Below are experts of layer 3 (counted from 0) of a mixture-of-experts language model. Rows are named router (the router's row for the expert), gate (a neuron's input weights, with its number), up (a neuron's input weights, with its number) and show model dimensions 576-623. Each number is 500 + 25 x the weight over its row's rms, rounded and kept within 0 to 999. Numbers have three digits each.
After each expert's rows: "mostly gets" lists some tokens that are sent to it at least half of the time; "gets" lists some tokens that make up at least twice as much of what it gets as of all text. This comes from a sample of Wikipedia text that the model never trained on. Tokens count by the router's weight.

# expert 9
router:526473429472505539474493505521503515494519474547497489554503521467523488525500501489514526527535504470486532480488505515501505500504488493485486
gate0:485504482507490510461518504500513443507478473453564542518472525488476500468536538499501521517516472508520524460450538519466488486497495481477499
up0:532476488545527500511565487502488472498468520528463512523482532516534509562470480493481558514494503489469530458480507506496472496509505467482478
gate1:498503522512490506473483513530516542489492486446490527477472479487530499468507526453512466528502508491489512514465476505463519481504470464525454
up1:512470510504469467529523478488500512485461484466530506497559542534508449491508491528491463490450485487497515517499489510489496502499517479498503
gate2:488481505504556493498511545532482498525479454488495468488537494508502535474526480512482494504481502471467500514513499534482481476517494500492502
up2:499499490507464476497558514543503499505478490508510470469466498524503457527480512489527504484508511508528512482483495514512513515509525501513474
gate3:475504448459497478507487502448502472489456494529479483546509531515489487483539467505505528503514504509533513554534539527460452524526526443493512
up3:475492582508519507538493481541498485489487501532511524502514448473515494490491538482495451492466489481493514471469468478510462486491458514508523
mostly gets: " of", "==", " the", "===", "'s", " his"
gets: " of", " the", " and", "==", "===", "'s"

# expert 1
router:515475428472510532501458511519532501495528483526509480503453532519508471526495503453528548516461504545492506500498476461485473502485505477464550
gate0:511533538516521527530492510524491481497527490512463463485499508478500503553519497516539505495462524565479501509501476486457518507490521485490519
up0:503519509495495496522521508471516467498511517492500478500510476513459504481535477516475542503518434484475483498532533526503493547498521496504502
gate1:477521460524484512446483493521509533513547469483493536487484481566493523552519493469481491555486486515506520521482506423541491491491466483505470
up1:506482512495467474517530486530487479532493511502462473513498521510516516519512463472486486527456475485492515477507528528559474475547489508512453
gate2:495488526487500464495495514511476486502525506484511520484500505510524495471501517505484455485531499486527494480546498484522509454451493455539450
up2:534477469502515499460458511514523507488523461530496489527456533497487482562522486523490520504498521483452519506522444497549452543492512502478511
gate3:471530501545535482502544520543496458496534536513505487470515487525489489558524488516510489499515479474470494536534479517506518522531469496472483
up3:518510515510498492530486493443503486494505532497510487475474503467492482492478534544539528486479518514501511497547455501487480531484490467549536
mostly gets: " (", " and", " was", " is", " with", " are"
gets: ",", " and", " (", " was", " is", " with"

# expert 11
router:520480504475497539489491483494460516467495481467474541519491497536502491511540493495524476496494518507471501497545475512521440536457487519525533
gate0:523498480457463519475473520488525522499452465464495519483447502464494487501516468499467511512550468513501526475519520509482470499490507537508487
up0:530531495517515491520480486535519486479484511490509533509460477502487497480537519496495503539431482533498536510526506544473521452504508490476482
gate1:520488453464534529448480516497543489518477519492515497511535543529540499476481469480489480522483473484514507505486467518535527497523474478521515
up1:496498507496463529469540501453488495537496507510535471492475545489496460518519469515512473506511444501477499502500521514484493516517509492528499
gate2:487537481488515506507458504488506437455470524496497522450493490508491512510496534490537526490507489487488551470497504486505485531505514518529539
up2:501544477460535502439513493491513524450467497487501464487488470529502464512490526509492491448550487499446456540448509480518514490496543501479509
gate3:532482513460457482539545528499481524514504516568489504490522501495482509490495508513498481520513510510491508478472531500505504487527455460469496
up3:526493493484535495538513506494499494511560489495482494537493530542450478470484473514524529529495520521533527492462495522513483489485504510505507
mostly gets: " he", " He", " after", " she", ")", " Total"
gets: ")", " he", " He", " after", "S", " She"

# expert 7
router:518464484479522497509476536527500519517499421485533539506469470472495510515488494448495542453509478495496523547503519529461473522479468493510482
gate0:543512542480461482482478501508481487535484464548540460518471545525498495505487502528524508516519486458494545489532525474476470459435465496473511
up0:525542522454456484520427529495512485500514509487556448512460520490493490492490514524535515494519509538537498545513493505529511481520496509484514
gate1:478466509500478490479469484529480520552501481478499497534454473509484535482533515487492496481521497502539492473459509489520498515445518506493519
up1:487490457479528475473548493485507562534523473490511471488490540527503508524533480474489471518527485523515513509495497504464504485517493506481496
gate2:512449508523478500521504516499512523524465510491468516496498485499520511515483570499493498509482507543478526487499503434489484515533486524483489
up2:494492509482516507488479486523496469534500514457485483478490551500514492497475518505491496530508499462475473453506488488500535509540498509489521
gate3:517496518490473499469477485529462440509495476512485465489511494488549439531497470507467486546474518504527485516560443513502475471475475493465527
up3:488495528530480494529487475498465501524480510505452445475494469510506462485471503515501496516501493486506487506505495529516531501472442549502487
mostly gets: "|", " May", " March", " September", " July", " June"
gets: "|", " first", " May", " June", " January", " John"

# expert 3
router:498502491491493472450514514515573506498469497460466494511449534506487484522556460454522523498492503534486535451544474484481449506508494498503504
gate10:485535555492506499440506499527501492510497524515505504486488503497510492514492475533514470533495471480518531502485493489479488472488462507526486
up10:497527528506513519460500492554522526511517488529513452528519517461515492510538506495492486484522445502512494475490515455503513498480485550493518
gate11:511477509507496474554497467516484450527517514533459449509455525510471467501534494520499532526491481517478495507499492538532524483480505494472517
up11:500519493489467505482475525522526527484523490506448487497506443464505476486514535456485510532491491508510514521430496498495532504511549505535517
gate12:490477541521493536512507492465484574492469462494472498489496506501504481501474449521489492507497555533502506539495519499508477478499497487486478
up12:475464510498463514480472460491559473511497493460503461584496453527506488478487468541503515523528532527526523491508481507539454534514523522475526
gate13:492549546490495463496534466508505458459474527497512512501532486497486467496542520466502500502523511552466515482535495477489483508486516513460489
up13:509524503539506485531523494499491528507534535506471497544530522501453514478470511552521489511467502499521470512424516506492482503471494551536517
mostly gets: " 18", " 25", " 28", " 26", " 8", " 9"
gets: " ", " 0", " 1", " 2", " 3", "1"

# expert 5
router:529470485517471488500509542446544471542461467527518467518514499503528442504507521457492520504495477532557514521518537496529453500505465504498484
gate0:524512560530463503475505516513552502499505532554518466482463485519499524506510481498490522508533513525523511494524532485479489521489462486495512
up0:479504508453520507504440504464519519496529534513510491486554504500476492569485485484484507487531500512495477513508430503496479497472505589466513
gate1:487526466476457509514479489502552495510530498516473489493505516501454512528486473502453509520473524529492480491469519517434515472494536458470512
up1:502475558463514541543509529483459512444518498467482509548480485498527476481549476487493509507552464501523523455470500523574493506519502528509511
gate2:525477491477460492514490485504502490487478495461539559519531561516506469485531517525460495483515509488510483524544504511519494482494560477501473
up2:534488489504548511498496492504517510528551482540531481498479464490510522491482488470472483509501504485488539521498434475506454517484457494468532
gate3:508489474466494574493513516524513494501503501523532507501526549495484491500500475503498514522470470466476504530479461475530453469496498536497543
up3:462527554461450508497508568503490498536516485506508514492475495529458494535499502517475543501493440495486518522473463545529477525496556543536476
mostly gets: " on", "ed", " can", " would", " up", " used"
gets: " in", " for", " on", " to", " \"", " from"

# expert 14
router:538478494448509523554536531504522501490492474519512531509509497507508483521509471460484507481432502532502510485485509472514488521486461510511569
gate10:487487480480496526523539540509437495515470488478467502512491540505510436503524512503530510523523548496494487490491491497486473502513454515544507
up10:430473507525532491511473485540534496505511460487509448454480500496497524486496522502489512519479455509544487554527508495532479467480495493511498
gate11:529492459507504493499527482539499521542492496487481513476508513438491510543509483530492485460499532490486484460485460500495500498512513473494494
up11:476492516490511490502500522469474513467482488490481428478544506507484509460531505560495467499526499511492502535511536517525499509504498502524506
gate12:518490503477456496506544525490501469482523508435514491521486473486474517485555511488497519469518499515495500508466515547459481530496520495471459
up12:485482487466482497523485491525503526504512508508517497533535555446491557483511512522501506484515486499538451484471528502549541474483485517497508
gate13:507510499467556495479494469474503537491473562490489454503472488517486491488484503474501493478555493521491515478561475527493481487505486537480459
up13:539485531500519518530524496504463514470507477481480509558511496522509469488539484499517486499531498501475538532472495497531489489474490497505489
mostly gets: "\n", ",", " R", "\n ", " May", " November"
gets: "\n", ",", " (", "),", "\n ", " R"

# expert 12
router:540482483445487539506494551502487505528498465519498497539476456490529435533512508450490507519469493492496506486510514485473462491476506484453460
gate10:477483505501534468466510489505536499538467460510507501524514484481477531521513545519493488494528471576505486500466453521518505522498486454521520
up10:492451499533535509498496454569515461502473500475478496503477492505480457485542548521540501457484488545543466480520489481523533503559482460492486
gate11:504508510475465513497479450483501463518538527489529516466475509503511462459518435447525499522488496507511487465487469480536456493523448502496482
up11:504534496510505530495461470519508530515490489516465550501506467476541521529504524523507458512485541450473482531548519464482489509484488565503490
gate12:514514526522498465513469516469510530539509482486520493522479494520524485497473488508518496511511513517479504516495480511446467500478532503526507
up12:494481543502520505510536462542472514548454504449515526474509469550468542490503476531494512473483467505540505488509487494466528502522509462483508
gate13:525514459523481451478549505497480510470504491526482494496538530505474519499538474517485485567521556509509489525491485492553516502478521502544513
up13:474514490464506496490504476473540563505508511501483479541464523506524494494496525497481513518547544530501538543458515481486459501466490509448499
mostly gets: " |", ";", ").", "-", ");", "\"."
gets: " |", "-", ".", ":", ";", ")."

# expert 13
router:499483487494505540508508531494506530525485459524504476530495465460468492548501479443463515471476497503486540472491496518578487509456494510487477
gate10:478518523449479536481525483514508489484475563534489493474458490502493551521495497469513524516479460497533518513508513524531487520518486505474502
up10:505536508496475485428580517529482499510525545503489509535477479447515495522517456518473520497526508488469517486489499488479521468506488471513488
gate11:519499489537505471492503490532523480509489474509538499462490466487508484535500457515452515466521531521494511533493486476468509523520466464464502
up11:496539492540494517506469527578523465503462456492490483521490486553513491466512479522477523538510479509457510480494524508484505506500469542498511
gate12:504517532491492506471529485521502510492496468486536487510514494506511522510492455467507476510469502522469559515525463477519500472473497484511531
up12:482501504467479567523539532499476501517470449558509493482476506517469507493527466497432527461535516481522484517489486540476501498469471493505516
gate13:528506498504453517479517540465502414502527439490499528509484539516503488512502513516534498548501523503509491487501505521489512467470462517470511
up13:541502537525495521513457513498495527493500504489475538495479511492478474505509486499503503500493487507514517522496483502494500514508526503462520
mostly gets: " a", " the", " The", " an", "'s", " his"
gets: " the", " a", " The", " ", "'s", " his"

# expert 0
router:503492453490494467531491565499499508505481510472497478502494567526533480517533464454495491522431481525516517500516469500562458537497490525514505
gate10:495492492461491463493458512495522484463514471494525496501505452491499458497495531450506509508518557488489499457493523518450482494502509488488501
up10:441498506508492444488468494490486508561518511504518504483485491477493473487496515501498442457528501488507532536531493485500514518504533464493461
gate11:486499528472491531466484510475552523481486484498513540539543513545501470552561469510506492523484466472482526533516474482539484518452482525502496
up11:468512479506509520521522518500504472486473498492516546522481551492519508491499492530523483527494458485437476512473504489482520528476547466489493
gate12:496544502445533537505491497552478520523520481526466519549548478509516504532481508479539512535470465499487513573477521533522506533499521523459460
up12:538474461494498537445525487519440539494477509532477498517496518505542492566513473477457510473459478505502511488524483504515491502509507482520476
gate13:464497528482500511510458554510512469481541529445528531511488489443460488511523527478512521473548515519482474498523535501506505482529467522572489
up13:507516468460526491509490532478445501456482510476495511510516517502495512543505449475547504507508504522486525497492516536485486472503506500492454
mostly gets: "10", "00", "15", "8", "J", "11"
gets: ".", " 1", "1", "2", " 2", " 3"

# expert 4
router:514499456429517488499497501504476520491488492502518519514454475523520515520517496434467516508478465514527525493499506490520491509488508471480470
gate10:442525525519487502480485502505497470489464484496485497537469478509518507468520521493503512520502479515514552506493510488490536508516464451502472
up10:477520527506544501471535509541464488513492499531503527518488513508504514440485454477487491498500464498513449507537511466477547512533534495526513
gate11:503479491493542551499547533528511494456514566467542469490507546505466487499501531468547513477499491502491487517517528505530485485499525489500502
up11:484526517528472537500489496491478499520500469526490498498517525489524512559504472502476518512464495473527510514475504484531499546507501538507520
gate12:546449557482511524497498494544507487472506550466475462491457511495504537518482518471509514569539476492528442524483490555500539516495503501485515
up12:477492472513538501487447493505482504478479480487493488494496522497512475529506502506498466503497496460491498458440496545534471506498486486493497
gate13:543484499495495507464508455450488450528520478531520518500458497502518531521502500494525470485506514504506467538535524488518484491484514523522518
up13:510557448476494519507546510498504417516517507490529470469493481544538492504482506511524480490506508502497479544540539535499469543484459529469459
mostly gets: " |", "|", " been", " —;", " said", " created"
gets: " |", "|", " was", ";", ":", " –"

# expert 8
router:502499494455486492480509530492498566484452469498506498508481512487505486484541499464501507491496466561501507502496483489493474480499460479509511
gate0:554538505465528518446499519523520492467455543523506463496504492476478539539495448492466474450521488553479473514492459515476511495479487512445522
up0:484530532495461486490484480498462524501484476497520482502496467494498507489493467523518463480471510537521469500525543511534439482497450529521469
gate1:493461553496499449506485516534572510514452508483468486518511503510525479487491460536505485540516505493511511544532458542457525496502525534489519
up1:508522522474493517481607497492507500538499514518506510500483505478502493477501466443455477495528461501473495499517525546485500524502546526458506
gate2:501475535509493454521472569528489461527492515506507491480489481495481494485477540490498538529451532539503514509475536498495460503527503520515480
up2:476498502470501486512540476496490517422564478512481526545478510504512492531521509535515498465508489484502470505544496464477535519431488492503497
gate3:494488502461503534472430493502462542495543504515524490507465514533499500517528483497524461475484456470507469516535503502497509501474514517521489
up3:477479484505520473466508452499504469477435513528509522528506494518540493498493499477520517516513530486441559466469496501498522509488491499499479
mostly gets: " to", " in", " at", " a", " an", " between"
gets: " in", " to", " of", " a", " at", " from"